{"d_model": 384, "experts_per_token": 8, "d_expert": 32, "activation": "swiglu", "normalize_top_k": true, "routed_scale": 2.83, "balance_loss": 0.000776, "init_std_router": 0.0312, "norm": "rmsnorm", "norm_eps": 1e-06, "tie_embeddings": "early", "optimizer": "muon_variant", "batch_tokens": 65536, "seq_len": 512}
Below are experts of layer 6 (counted from 0) of a mixture-of-experts language model. Rows are named router (the router's row for the expert) and show model dimensions 64-127. Each number is 128 + 24 x the weight over its row's rms, rounded and kept within 0 to 255.
After each expert's rows: "comes after" lists some tokens at least twice as common just before its tokens as in all text; "mostly gets" lists some tokens that are sent to it at least half of the time. This comes from a sample of Wikipedia text that the model never trained on. Tokens count by the router's weight.

# expert 41
router [132 130 130 132 118 110  87 140 138 172  93 140 155 152 100 143 133 129 129 132 114 144  91  85 134 136 128 158  93 142  99 135 102 114 140 169 157 148 135 144 135 148 104 138 153 131 148 134 123 177 100 147 148 129  99 177 132 104 138 109 142 164 125 110]
comes after: " | ", " ", "| ", "; ", " (", ", "
mostly gets: " r", " pl", "2", " p", " six", " three"

# expert 4
router [123  84  89 101 151 159 137 120  97 180  95 160 118  99 129 123 132 156 131 125 115 119 123 138 167 149 142 114 119 126  96 129 135 135 140 140  93 145 112 170 158 128 111 146 120 151 153 157 112 164 107 121 182 121 120 136 176 118 105  99 110 177 179 103]
comes after: " | ", " ", "| ", "2", "; ", ": "
mostly gets: " three", " all", " two", " four", " any", " five"

# expert 29
router [ 92 101 157 175 146 128  86 149 117 158 100 120 152 128 151 147 135 130 133 101 101 135 188 155 123 148  94 155 104 121 145 137  99 145 111 125 145  75 132 118  95 134 122 135 136 134 150  83 113 137 112  84 147 137 108 167 141 164 103 143  97 150 179 157]
comes after: ".", " | ", "–", ",", "; ", " "
mostly gets: " years", " | — | —", " died", " days", " votes", " km"

# expert 20
router [135 114 146 109 126 100 118 137 110 101 106 108 132 141 116 135 124  93 131 176 104 102 178 149 136 129 122 128 151 129 154 147 147 125 138 121 135 100 130 106 122  94 110 148 101 148 151 121 125 131 108 134 116 119  98 142 152 161 114 145 134 138 110 104]
comes after: "\n", "\n\n", ")", " =", "===", " was"
mostly gets: " was", "| ", " are", " also", " to be", " ==="

# expert 55
router [ 90  86 165 149 134 101 125 135 150 139 122 168 131 110  93 174 119 142 128 158 151 115 140 130 136 146 101 107 111 136 171 130 126  98 152 170 153 149 154 149 118 116 128  98 126 199 171 137 188 176 113 124 135 139 101 174 137 136  57 140 115 143 141 120]
comes after: " | ", "2", "1", "; ", ") | ", "3"
mostly gets: ") | ", " / (", " |  | ", " its", " |  |  | ", "%) | "

# expert 34
router [107 120 124 129 111 132 134 123  91 134  92 153 138 124 110 119 107 128 128 123 157 141 130 110 129 129 127 110 124 139 101 145 194 159 115 124 117 104 139 131 145 135 136 133 119 121 120 135 171 108  86 164 152 147 116 144 130 138  98 103  71 117 125 115]
comes after: "1", "2", "| ", ", ", " in ", "–"
mostly gets: "In ", "009", "010", " April ", "016", "011"

# expert 23
router [117 109 155  68 115 143 137 131 126 181 151 112 121 109 119 139 129 123 122 135 156 139 162  50 140 113 137 100 127 143 133 159 147 172 127 110  93 114  96 135 116 145 117 150 104 171  89 161 155 154 126 113 121 120  78 156 116 108 104 150  83 135 171  88]
comes after: "2", "1", " |", "| ", " |  |", ")"
mostly gets: " had", "015", " have", "013", " has", "012"

# expert 30
router [125  93 172 113  76 144 101 143 165 131  86 125  92 144 134 148 143 120 147 100  93 117 118 146 148 149  86 118  66 127 126 144 120 127 147 145 131  95 128  98 117 150 128 157 117 119 167 158 135 176 108 126 160 114 155 157 126 146  85 130 119 139 103 166]
comes after: " | ", " ", "; ", ": ", " (", ","
mostly gets: "′", " three", " two", " million", " several", " five"

# expert 33
router [113  86 173 118 141 141 118 117 140 123  96 151 137 118 123 137  67 120 105 106 166 134 125  91 114 124 100 172 161 157 164 125 148 157 114 158 140  86 115 131 111 125 105 145 113 127 124 126 111 117 123 151 133 133 166 131 130 110 149 195 123 116 184 112]
comes after: "\n", "\n\n", " =", "- ", "==", "| Party"
mostly gets: " U", " | N", " | P", "\" (", " (P", "- P"

# expert 39
router [127  51  97 163 143 164 152 139 148 130 129 172 152 111 131 146 158 123 119 138 135 114 120 133 147 158  91 152 119 120 109 118 143 161 148 139 131  92 139 126 151 133  99 145 134 134  87 114 159 138  69 140 175 125  95 154 125 153 102 154  97 112 196 130]
comes after: ".", "\n\n", " |", ")", " |  |", "=="
mostly gets: " ===", "es.", ").", " ==", "\".", "s."